Experts of a small language model.
Size: 13 layers, vocabulary 16384, 35M parameters.
Experts: 32 SwiGLU neurons an expert, a shared expert of 256 neurons.
Below are experts of layer 9 (counted from 0) of a mixture-of-experts language model. Rows are named router (the router's row for the expert), gate (a neuron's input weights, with its number), up (a neuron's input weights, with its number) and show model dimensions 0-127. Each number is 200 + 20 x the weight over its row's rms, rounded and kept within 0 to 999.
After each expert's rows: a language model's description of what the expert responds to; "mostly gets" lists some tokens that are sent to it at least half of the time. This comes from a sample of Wikipedia text that the model never trained on.

# expert 53
router,193,176,198,180,199,211,205,197,185,215,219,233,235,200,164,203,197,191,220,183,188,185,243,197,191,188,204,209,210,178,197,156,223,177,201,163,195,168,218,199,214,236,198,231,163,223,195,195,229,178,181,199,170,239,199,187,210,236,173,209,222,196,171,234,194,189,230,211,201,205,179,197,220,194,219,221,208,210,162,159,190,179,211,190,175,224,178,203,192,186,227,210,201,213,229,191,202,214,199,224,171,201,221,193,199,187,226,192,197,173,238,216,165,220,183,220,223,209,198,198,216,182,214,181,222,210,175,235
gate0,254,232,158,210,213,201,204,215,194,174,218,197,186,217,187,210,227,196,213,217,183,201,205,202,195,182,195,201,222,177,213,159,208,185,189,192,160,187,180,210,191,203,213,225,219,188,187,212,199,165,231,193,229,194,221,235,199,189,217,195,194,188,188,230,187,228,225,225,181,205,205,222,257,222,212,201,173,174,212,164,236,191,182,211,210,193,181,199,230,198,207,175,179,185,223,206,179,188,185,184,176,196,199,223,196,202,206,217,241,193,214,204,193,218,145,160,188,195,194,188,208,189,230,180,210,171,202,220
up0,148,175,222,219,194,201,198,187,218,172,207,225,168,200,214,214,167,219,182,219,224,226,230,219,193,235,195,229,186,190,218,211,200,200,193,226,232,226,183,186,231,217,214,150,189,203,204,224,194,189,179,202,191,158,172,192,201,176,189,182,207,191,210,165,223,202,214,208,200,207,204,184,176,201,190,193,198,237,210,221,166,204,205,177,177,165,227,222,181,189,173,209,233,216,201,203,216,194,201,241,245,199,201,193,186,183,168,194,199,211,198,185,217,198,192,206,202,220,196,200,167,218,205,194,195,244,232,223
Consonant pieces in names. Short consonant or vowel-consonant pieces inside surnames and place names, often p or m clusters, such as Hem|p|stead, Car|p|athia, cock|p|it.
mostly gets: "umb", "ipp", "mp", " Cam", "pp", "ump"

# expert 4
router,215,184,190,224,206,201,242,186,166,190,230,209,182,187,171,201,215,196,224,213,174,178,222,192,217,172,191,169,235,222,208,208,211,172,191,215,199,191,202,197,193,224,232,205,186,169,199,199,176,214,235,221,176,189,194,173,223,208,205,211,199,197,183,148,211,234,218,215,225,211,212,225,209,195,179,189,191,234,216,188,217,227,187,243,230,170,206,171,217,190,215,191,182,195,213,205,173,154,235,228,228,210,173,190,198,197,177,228,209,218,172,217,215,174,185,229,183,176,211,204,204,226,194,193,208,198,216,191
gate0,228,209,189,186,200,195,170,166,180,194,206,145,225,220,179,207,193,204,159,201,194,161,227,161,190,195,208,205,215,197,193,163,223,211,170,200,255,185,176,185,225,221,172,197,202,190,214,195,177,195,234,202,194,183,183,210,214,214,158,208,199,203,213,189,209,183,197,202,205,202,225,217,197,210,205,221,174,188,233,188,202,186,182,208,195,179,178,177,191,252,206,212,164,168,207,189,166,177,211,185,215,211,211,214,219,188,186,196,195,223,215,217,184,198,171,204,157,213,172,183,202,207,186,228,219,167,193,207
up0,217,206,197,158,221,203,189,249,207,213,169,213,239,199,211,210,215,196,193,216,187,176,220,204,193,184,221,188,205,197,213,213,179,232,182,175,228,210,211,189,228,242,183,255,184,181,204,167,184,190,222,180,185,205,188,218,185,211,207,212,201,235,182,192,160,207,235,221,214,201,181,180,221,196,186,203,208,209,188,180,214,200,174,212,182,196,186,212,209,180,200,247,194,203,163,228,224,187,228,170,170,160,224,201,189,170,187,198,200,220,206,199,193,189,197,208,173,194,181,189,179,172,207,206,204,240,234,192
Reference and infobox punctuation. Colons, pipes, line breaks and currency signs in infoboxes, citations and tables, plus reference-number digits after (#0, ISBN, www.
mostly gets: "})\n", " €", " £", "citation", " www", "www"

# expert 38
router,186,197,212,237,188,199,178,206,177,172,207,167,205,171,182,204,175,183,223,202,186,188,158,213,169,218,179,239,207,219,230,180,217,171,190,209,191,180,185,193,224,198,174,203,239,185,207,222,219,172,211,203,215,210,176,185,199,203,197,164,217,197,201,227,177,202,233,207,171,194,205,159,199,176,189,180,188,201,190,212,176,192,176,208,191,198,194,204,196,228,163,200,200,212,184,243,234,218,183,183,178,212,198,157,167,184,240,195,191,185,174,201,187,231,196,201,202,230,188,193,200,186,189,231,168,177,170,194
gate0,183,218,191,213,210,200,197,161,187,191,217,220,191,163,194,225,185,171,172,220,202,221,167,183,209,209,214,194,178,215,232,159,197,208,202,228,197,194,221,230,175,198,223,195,201,232,190,166,231,177,197,216,217,179,203,204,211,182,183,214,206,202,248,231,211,197,202,194,187,177,194,181,178,194,223,219,203,205,216,210,202,216,206,214,216,224,193,219,156,232,194,168,208,203,169,196,235,179,218,226,162,202,190,172,182,186,197,199,222,219,199,206,206,205,235,231,175,234,191,229,240,167,223,177,194,185,202,207
up0,214,180,215,198,179,199,230,232,218,221,194,219,209,215,224,189,209,220,225,194,210,195,229,226,213,193,202,196,216,167,164,229,213,193,193,169,222,197,174,204,218,188,165,198,184,166,219,211,182,245,201,178,161,223,192,198,184,217,175,201,200,181,163,181,184,191,209,190,216,213,211,238,209,186,186,167,200,185,178,185,175,168,206,173,192,173,196,178,215,169,216,230,180,192,209,210,171,200,210,177,232,186,217,219,207,216,190,181,177,186,209,189,215,190,200,161,224,154,218,166,190,226,179,203,213,216,170,196
Personal name endings. Final pieces of people's names and surnames in cast, squad and player lists, such as Chinn, Jensen, Armisen, Khoury.
mostly gets: " Nancy", " Born", " Kumar", " Tommy", "ZE", " Rocky"

# expert 55
router,231,193,178,207,182,186,228,171,223,201,201,187,190,164,196,223,179,165,141,230,194,215,218,203,232,197,205,203,208,209,212,198,160,190,190,186,222,188,204,208,169,179,232,178,226,226,201,188,212,171,185,217,223,206,235,202,189,192,224,216,175,201,185,206,203,236,197,195,246,211,174,183,175,210,194,212,196,175,222,218,206,197,192,212,234,217,212,230,215,211,189,182,171,195,191,188,165,206,211,212,221,188,171,202,220,200,182,207,187,207,196,193,211,205,175,238,171,192,188,230,209,167,224,151,184,216,191,208
gate0,194,236,217,200,221,190,202,192,217,185,170,215,165,195,204,205,190,182,206,176,176,172,173,188,158,203,172,201,217,201,208,211,208,203,169,205,176,188,222,184,196,208,206,179,190,217,191,206,200,168,193,199,180,229,206,231,211,200,208,222,232,171,210,179,162,209,246,199,201,214,185,184,191,230,189,253,220,204,162,165,200,205,192,174,191,194,187,235,209,205,171,204,194,202,176,238,196,189,253,214,172,206,180,188,204,205,205,201,211,196,176,201,192,240,215,206,209,178,192,223,190,165,167,211,165,232,206,198
up0,191,218,206,210,200,214,204,218,196,186,201,205,144,188,211,191,175,196,203,184,211,193,183,209,158,176,235,212,224,184,239,184,186,196,202,169,174,213,209,171,184,200,226,180,191,210,181,217,198,173,200,187,179,232,196,230,154,179,217,182,241,192,195,202,166,208,211,175,213,225,156,189,191,223,211,225,223,218,173,159,192,196,204,185,219,159,199,214,219,195,195,185,190,184,172,180,201,226,246,220,172,182,200,195,198,193,195,215,204,224,164,189,203,243,184,231,182,187,186,209,211,197,193,197,201,208,218,205
Auxiliaries and modals. Auxiliary and modal verbs after a subject, plus infinitive to, such as may be, would take, has also, doesn't.
mostly gets: " would", " may", " could", " can", " has", " will"

# expert 61
router,198,186,226,193,170,186,194,194,246,181,202,183,210,224,203,184,188,217,203,206,179,227,190,218,193,200,226,217,204,194,217,173,181,213,186,212,182,198,177,228,237,156,174,168,211,171,233,189,213,175,210,196,156,159,172,194,219,231,197,194,213,192,195,219,163,175,173,193,219,196,198,183,224,204,189,167,165,221,206,199,176,183,198,205,195,213,226,227,185,202,220,207,198,207,193,202,210,178,221,166,178,194,216,209,226,203,234,210,157,191,170,218,190,201,200,176,211,202,162,163,231,209,191,191,213,226,209,209
gate1,182,165,180,213,228,197,204,204,221,200,188,188,200,200,230,193,158,192,172,205,220,213,194,219,185,199,203,210,216,234,205,234,216,201,162,174,200,192,219,190,186,220,185,183,231,195,220,181,187,170,199,204,194,166,218,190,228,205,222,216,202,190,166,156,187,215,196,186,237,166,152,205,213,201,212,210,171,155,198,218,201,193,192,205,218,196,196,230,223,224,213,179,209,219,196,209,219,232,185,186,235,179,237,227,187,243,207,199,219,208,194,215,233,192,179,196,201,233,191,188,184,224,180,196,218,234,210,190
up1,221,182,214,188,190,199,167,186,204,204,190,191,199,171,170,217,239,211,205,184,220,196,207,194,193,208,207,181,217,242,144,179,189,185,206,193,183,193,187,172,234,204,184,206,149,216,200,247,226,196,192,178,206,214,196,212,208,189,173,196,212,202,195,222,213,187,222,181,188,213,167,179,217,209,194,217,226,231,224,188,227,192,232,208,205,223,238,197,206,178,229,178,186,188,160,233,208,185,215,206,162,203,192,204,203,189,198,174,178,186,229,191,224,219,229,238,195,221,188,191,183,198,201,207,248,204,171,190
Mid-word t-syllables. Word pieces with t-endings inside words, often in species descriptions or parentheses, such as it in longitudinally, ut in Neutral, Test.
mostly gets: "-st", " cont", " est", " cult", " Est", " illust"

# expert 19
router,161,208,193,162,166,198,184,229,217,204,211,213,240,176,195,228,188,173,202,219,182,206,235,191,224,209,239,199,212,189,190,191,170,212,163,227,191,195,204,178,230,222,203,215,173,214,205,164,192,164,214,191,170,208,197,216,239,171,183,195,231,190,181,207,173,181,171,207,217,201,203,180,223,197,184,190,189,221,206,191,186,173,182,222,182,202,197,197,178,179,231,211,180,223,228,208,203,203,160,206,184,217,216,197,193,214,212,231,181,190,186,207,184,212,218,181,183,174,159,193,221,204,189,219,228,217,233,225
gate0,184,180,165,207,205,181,205,189,195,187,204,189,208,199,232,205,203,197,160,195,180,199,201,248,210,204,186,152,211,164,206,213,227,232,222,196,198,176,246,213,219,164,202,201,214,182,201,200,216,171,188,192,203,184,218,196,225,195,190,186,184,207,225,173,223,222,198,196,184,221,231,220,207,198,207,200,186,159,255,189,223,165,241,248,191,208,205,185,172,172,216,203,204,186,226,184,194,198,193,186,215,187,236,201,218,199,196,171,191,234,178,197,199,219,187,187,216,226,200,191,184,243,185,184,201,218,199,212
up0,160,214,212,208,175,172,224,185,208,203,203,220,193,180,240,198,177,206,176,212,185,199,221,215,205,172,167,197,265,194,196,206,214,217,226,200,203,200,213,212,229,183,205,217,205,255,195,206,207,172,169,184,172,175,218,209,221,200,202,214,179,196,228,170,190,209,194,228,179,213,229,200,203,161,206,219,217,190,238,174,197,178,223,236,198,202,201,187,189,179,206,206,196,193,202,212,197,218,192,224,205,204,200,198,222,194,189,186,208,239,188,205,133,177,213,198,209,197,226,188,199,236,196,186,224,234,212,190
Word-initial consonant pieces. Single consonant or consonant-cluster pieces starting a word, often in names or compounds, such as b in Blackbirds, C in Caves, br, tr.
mostly gets: " br", " tr", " c", " Tr", "b", " att"

# expert 27
router,214,229,218,212,192,201,215,217,205,221,214,161,180,219,203,205,214,194,154,220,195,234,167,199,189,167,187,185,205,167,191,213,179,211,221,194,188,236,228,213,198,206,183,190,200,222,208,177,164,177,216,163,204,195,176,229,180,220,192,206,185,175,204,205,208,220,169,183,191,194,166,158,196,203,212,214,194,162,190,216,226,250,204,223,200,191,222,198,197,198,229,231,224,183,164,183,206,172,232,231,199,208,215,159,225,204,196,186,188,224,219,182,195,201,193,184,187,175,186,197,200,184,203,209,204,163,226,182
gate8,186,216,196,224,202,208,168,191,202,224,177,218,167,198,197,185,201,219,156,169,221,179,184,176,205,192,233,225,204,221,197,218,225,212,204,205,187,198,205,238,200,215,185,171,202,184,162,196,224,220,221,204,189,179,192,204,172,181,187,194,162,173,228,188,203,163,171,234,203,194,208,212,217,174,203,191,165,219,214,186,230,181,203,228,206,183,225,213,186,190,207,204,172,197,195,167,182,220,176,197,203,195,230,195,198,206,191,165,197,242,229,191,202,183,186,224,225,194,240,232,204,178,148,193,213,198,220,216
up8,203,172,205,202,174,188,230,213,234,210,219,201,219,223,205,236,209,192,231,213,199,212,196,207,196,218,172,197,208,181,203,215,157,163,170,190,228,191,203,170,199,185,207,213,178,232,198,192,183,215,175,203,198,206,239,186,227,219,193,208,215,211,169,181,169,209,225,192,190,188,202,206,193,251,220,211,225,200,195,196,176,213,212,173,218,209,202,180,217,190,203,166,212,194,178,215,178,171,194,236,190,220,136,199,204,192,216,218,209,220,184,207,217,213,212,230,173,216,166,183,205,217,219,216,202,213,143,190
Quantifiers before plurals. Quantity words and determiners before plural nouns, plus of after number, such as many, several, various, these, two years.
mostly gets: " many", " several", " various", " these", " among", " those"

# expert 13
router,197,224,179,241,229,189,224,172,205,209,183,185,213,221,201,197,231,206,168,192,197,210,204,161,215,169,216,177,215,175,192,181,163,195,204,198,189,215,209,173,160,221,190,191,223,244,170,190,187,164,177,227,222,182,197,214,182,233,187,193,210,180,214,216,197,192,209,193,235,190,175,200,186,173,210,234,191,225,239,188,165,180,223,201,230,194,210,217,220,218,183,218,218,172,187,172,183,180,197,229,195,165,179,205,206,183,191,168,203,203,208,180,186,174,179,174,202,212,224,211,182,211,214,190,185,172,207,192
gate0,187,196,172,169,188,199,233,184,207,197,177,229,134,178,219,179,239,198,211,198,209,217,197,153,209,166,181,156,197,185,209,187,190,207,206,205,229,210,211,182,200,191,196,209,197,210,203,226,176,206,178,223,199,197,187,206,177,190,186,176,165,191,196,233,178,190,174,174,197,226,221,229,220,161,186,203,220,185,178,208,182,185,183,217,187,202,212,186,194,190,195,213,197,211,198,192,196,229,207,186,170,214,176,202,185,189,212,203,184,195,190,207,191,176,204,211,196,226,257,183,234,188,146,193,177,186,212,230
up0,157,190,161,190,180,203,212,192,216,194,175,207,157,202,175,172,208,189,204,201,184,233,207,185,206,175,202,167,222,175,211,192,180,213,202,207,225,200,220,222,193,206,212,217,204,181,192,229,191,195,172,214,169,213,181,193,177,203,148,169,171,212,224,245,198,186,202,170,212,228,203,230,198,162,187,201,196,188,171,203,182,190,175,196,195,209,206,204,178,191,209,233,227,200,195,175,193,249,171,172,178,184,179,192,180,206,200,186,177,216,185,194,224,187,187,185,178,236,245,203,200,205,179,202,201,183,220,181
Coordinating conjunctions. Conjunctions and linking words joining verbs or phrases mid-sentence, mainly and or or, also than, to, even, called.
mostly gets: " or", " even", " turned", " brought", " create", " get"

# expert 24
router,204,205,184,231,210,177,178,191,201,224,181,190,193,206,187,188,215,162,181,165,206,242,185,225,225,202,223,206,207,210,203,213,229,204,211,223,225,187,196,222,223,186,179,210,212,201,206,212,201,205,223,178,232,216,221,198,204,205,182,189,194,194,205,206,211,219,247,194,170,213,191,174,194,208,208,162,175,202,227,206,189,172,211,187,237,182,195,211,244,177,220,221,212,207,211,187,230,155,212,181,238,198,229,187,189,175,207,177,191,245,180,163,218,213,219,248,198,215,190,179,226,209,199,166,216,199,189,215
gate1,167,206,212,227,201,211,172,186,182,232,191,223,188,249,205,172,227,204,219,226,222,200,192,203,189,212,202,203,187,201,176,192,194,209,202,199,219,181,175,251,173,171,183,192,191,182,219,181,175,199,244,145,208,195,231,174,183,185,184,213,188,175,198,211,166,191,200,191,248,191,216,174,170,213,210,192,192,217,216,195,182,205,201,154,231,181,195,189,172,176,175,242,209,187,242,213,228,210,222,187,212,164,192,217,207,182,187,196,185,196,189,187,203,209,202,198,190,189,178,176,181,187,190,206,207,191,197,205
up1,189,191,219,174,195,234,151,184,172,194,219,188,197,214,188,187,242,160,197,182,213,200,174,235,191,201,197,158,217,183,208,216,192,219,226,169,188,188,201,206,186,171,235,202,189,198,215,217,203,205,211,185,194,211,211,191,165,215,189,212,208,224,246,201,180,175,205,190,224,206,209,173,188,190,202,188,209,219,217,174,178,177,201,210,192,194,169,211,186,181,174,192,227,215,199,241,228,215,214,198,217,163,202,217,207,178,160,189,165,185,191,235,201,188,225,204,156,200,213,209,177,232,196,176,215,196,194,233
Table and infobox labels. Field labels in election tables, sports results and infoboxes, such as Votes, Total, Preceded, Production, goal.
mostly gets: " Votes", " Preceded", " Clade", " ±%", " Turnout", " Total"

# expert 16
router,196,220,206,187,200,215,183,239,166,203,167,168,190,197,233,180,180,200,228,184,231,238,197,196,178,220,191,165,212,201,190,201,222,193,234,197,213,213,211,210,208,214,179,173,172,193,182,197,156,186,184,182,224,221,166,192,194,181,231,194,191,158,212,228,209,185,176,207,206,188,200,192,223,213,179,217,191,199,175,180,180,203,247,231,182,172,207,163,206,195,196,181,173,174,186,182,225,191,219,218,175,205,217,173,229,199,187,195,201,201,173,225,185,215,178,218,212,189,224,210,216,209,164,219,185,216,187,169
gate0,201,196,202,202,208,195,183,209,182,235,152,175,198,188,218,210,244,183,170,220,182,210,227,177,205,225,156,194,228,205,186,186,219,166,197,163,191,177,183,183,193,204,209,227,175,196,194,225,206,223,214,195,176,194,188,222,201,182,147,201,209,185,225,228,191,172,213,191,224,199,207,166,211,201,218,201,200,199,197,157,226,207,216,231,214,198,202,191,199,200,216,210,169,248,186,218,229,184,193,234,195,159,193,199,161,215,178,217,221,190,204,199,170,222,182,200,210,223,223,205,213,198,210,166,218,206,185,199
up0,184,191,179,193,199,183,193,191,210,206,140,186,229,183,209,185,172,202,162,211,194,210,209,171,193,178,196,192,210,199,223,219,216,186,233,189,153,183,223,207,224,200,176,191,171,172,223,228,205,236,202,205,157,211,216,213,212,203,226,161,212,202,217,203,225,199,173,207,217,173,207,196,230,205,201,208,216,186,204,192,220,203,210,230,196,222,223,197,181,217,231,191,212,205,202,198,217,185,215,196,194,198,223,212,133,219,155,227,221,191,196,226,170,201,202,178,181,190,195,230,218,215,200,215,233,226,210,210
Titles and institutions. Nouns of office, rank and institution after the or a comma, such as President, General, University, Duke, Order, often before of.
mostly gets: " President", " General", " president", " chief", " University", " author"

# expert 9
router,195,220,233,165,176,188,167,187,199,183,197,199,202,223,175,239,180,213,223,203,176,253,166,228,207,196,228,214,216,237,182,216,181,184,178,209,177,235,219,207,212,175,174,190,214,209,209,185,211,172,214,222,210,224,182,186,205,204,224,208,211,183,206,236,171,192,188,219,187,214,209,200,179,189,203,220,218,207,181,223,199,206,206,213,235,204,235,220,174,169,186,219,192,202,201,206,182,225,177,212,204,217,158,182,216,178,192,223,179,151,181,181,208,208,194,198,178,198,179,199,173,215,176,235,180,205,218,210
gate0,199,182,203,233,140,200,227,223,161,203,224,180,234,198,190,168,188,204,185,211,191,199,200,197,188,226,211,212,212,170,170,192,177,183,227,184,214,207,184,187,239,229,215,216,209,209,203,190,210,209,187,233,185,226,183,204,237,213,204,164,166,163,236,191,187,220,166,209,221,218,189,199,194,210,182,171,190,220,216,184,195,228,183,202,188,178,180,213,152,196,189,180,190,195,175,210,182,196,232,178,187,185,208,179,208,165,201,191,202,220,189,157,172,176,193,201,186,201,212,218,188,195,225,181,201,192,221,214
up0,211,191,208,161,261,216,194,196,232,206,193,229,158,176,197,189,239,213,199,202,252,205,198,200,194,166,187,208,180,203,218,212,205,225,182,187,209,225,189,213,175,174,214,173,199,189,180,211,183,204,222,211,248,182,206,202,188,203,211,224,194,217,202,183,215,185,240,188,189,196,222,213,181,179,201,202,231,195,198,207,215,192,207,213,192,245,211,211,234,219,180,167,192,191,224,205,205,256,182,200,224,218,230,186,181,218,160,213,191,194,228,196,191,222,190,207,181,205,212,206,209,206,200,193,205,193,197,247
Table cells, sentence verbs. Mixed: pipe separators, commas and digits in tables and dates, plus mid-sentence verbs and nouns such as well, resulted, involved, responsible.
mostly gets: " well", " resulted", " believe", " possibility", "..", " involved"

# expert 10
router,194,192,238,174,206,189,164,200,161,165,187,214,215,182,186,209,216,208,213,229,194,255,171,213,214,175,185,173,219,237,187,206,190,192,176,188,184,200,204,204,205,195,181,182,226,179,197,157,204,209,194,221,230,222,173,194,216,182,202,181,216,200,200,209,168,165,193,188,175,209,226,207,189,200,204,223,217,222,188,222,189,199,196,204,222,190,231,199,225,173,197,221,204,229,203,196,211,225,162,183,211,194,159,175,224,188,205,200,184,159,211,192,231,177,183,165,186,180,189,225,192,225,166,204,174,202,218,216
gate0,170,186,200,218,226,200,202,238,178,204,205,173,193,211,247,165,203,185,208,201,196,209,193,214,208,205,153,163,163,215,208,201,185,197,190,182,199,163,211,192,215,244,224,213,171,212,218,184,203,200,211,181,188,181,189,202,209,190,210,215,195,188,215,192,164,183,178,165,216,203,195,181,173,189,168,228,221,202,227,193,178,210,197,215,203,182,175,197,234,199,195,211,182,220,203,197,227,179,239,193,234,198,226,187,203,147,180,202,234,191,215,163,195,217,183,187,192,197,184,214,214,210,171,228,165,190,213,172
up0,184,191,203,198,229,201,201,238,184,208,217,154,186,217,237,165,223,178,190,196,194,220,206,205,221,197,183,174,174,194,230,211,166,211,184,202,196,161,199,205,232,239,216,219,182,220,225,165,203,206,214,170,191,181,190,226,200,192,193,220,190,176,205,164,166,196,178,168,209,211,206,182,171,178,176,235,220,197,222,186,184,191,208,206,198,189,180,196,232,220,185,211,193,221,223,206,221,187,218,214,215,180,213,174,199,147,177,185,246,213,209,186,206,214,181,184,197,197,197,210,218,192,161,214,180,196,219,185
Latinate word prefixes. Word-initial prefix pieces starting a longer word, such as con, trans, inter, pre, sub, as in con·gested, con·glomerate.
mostly gets: " trans", " con", " inter", " pre", " pres", " pro"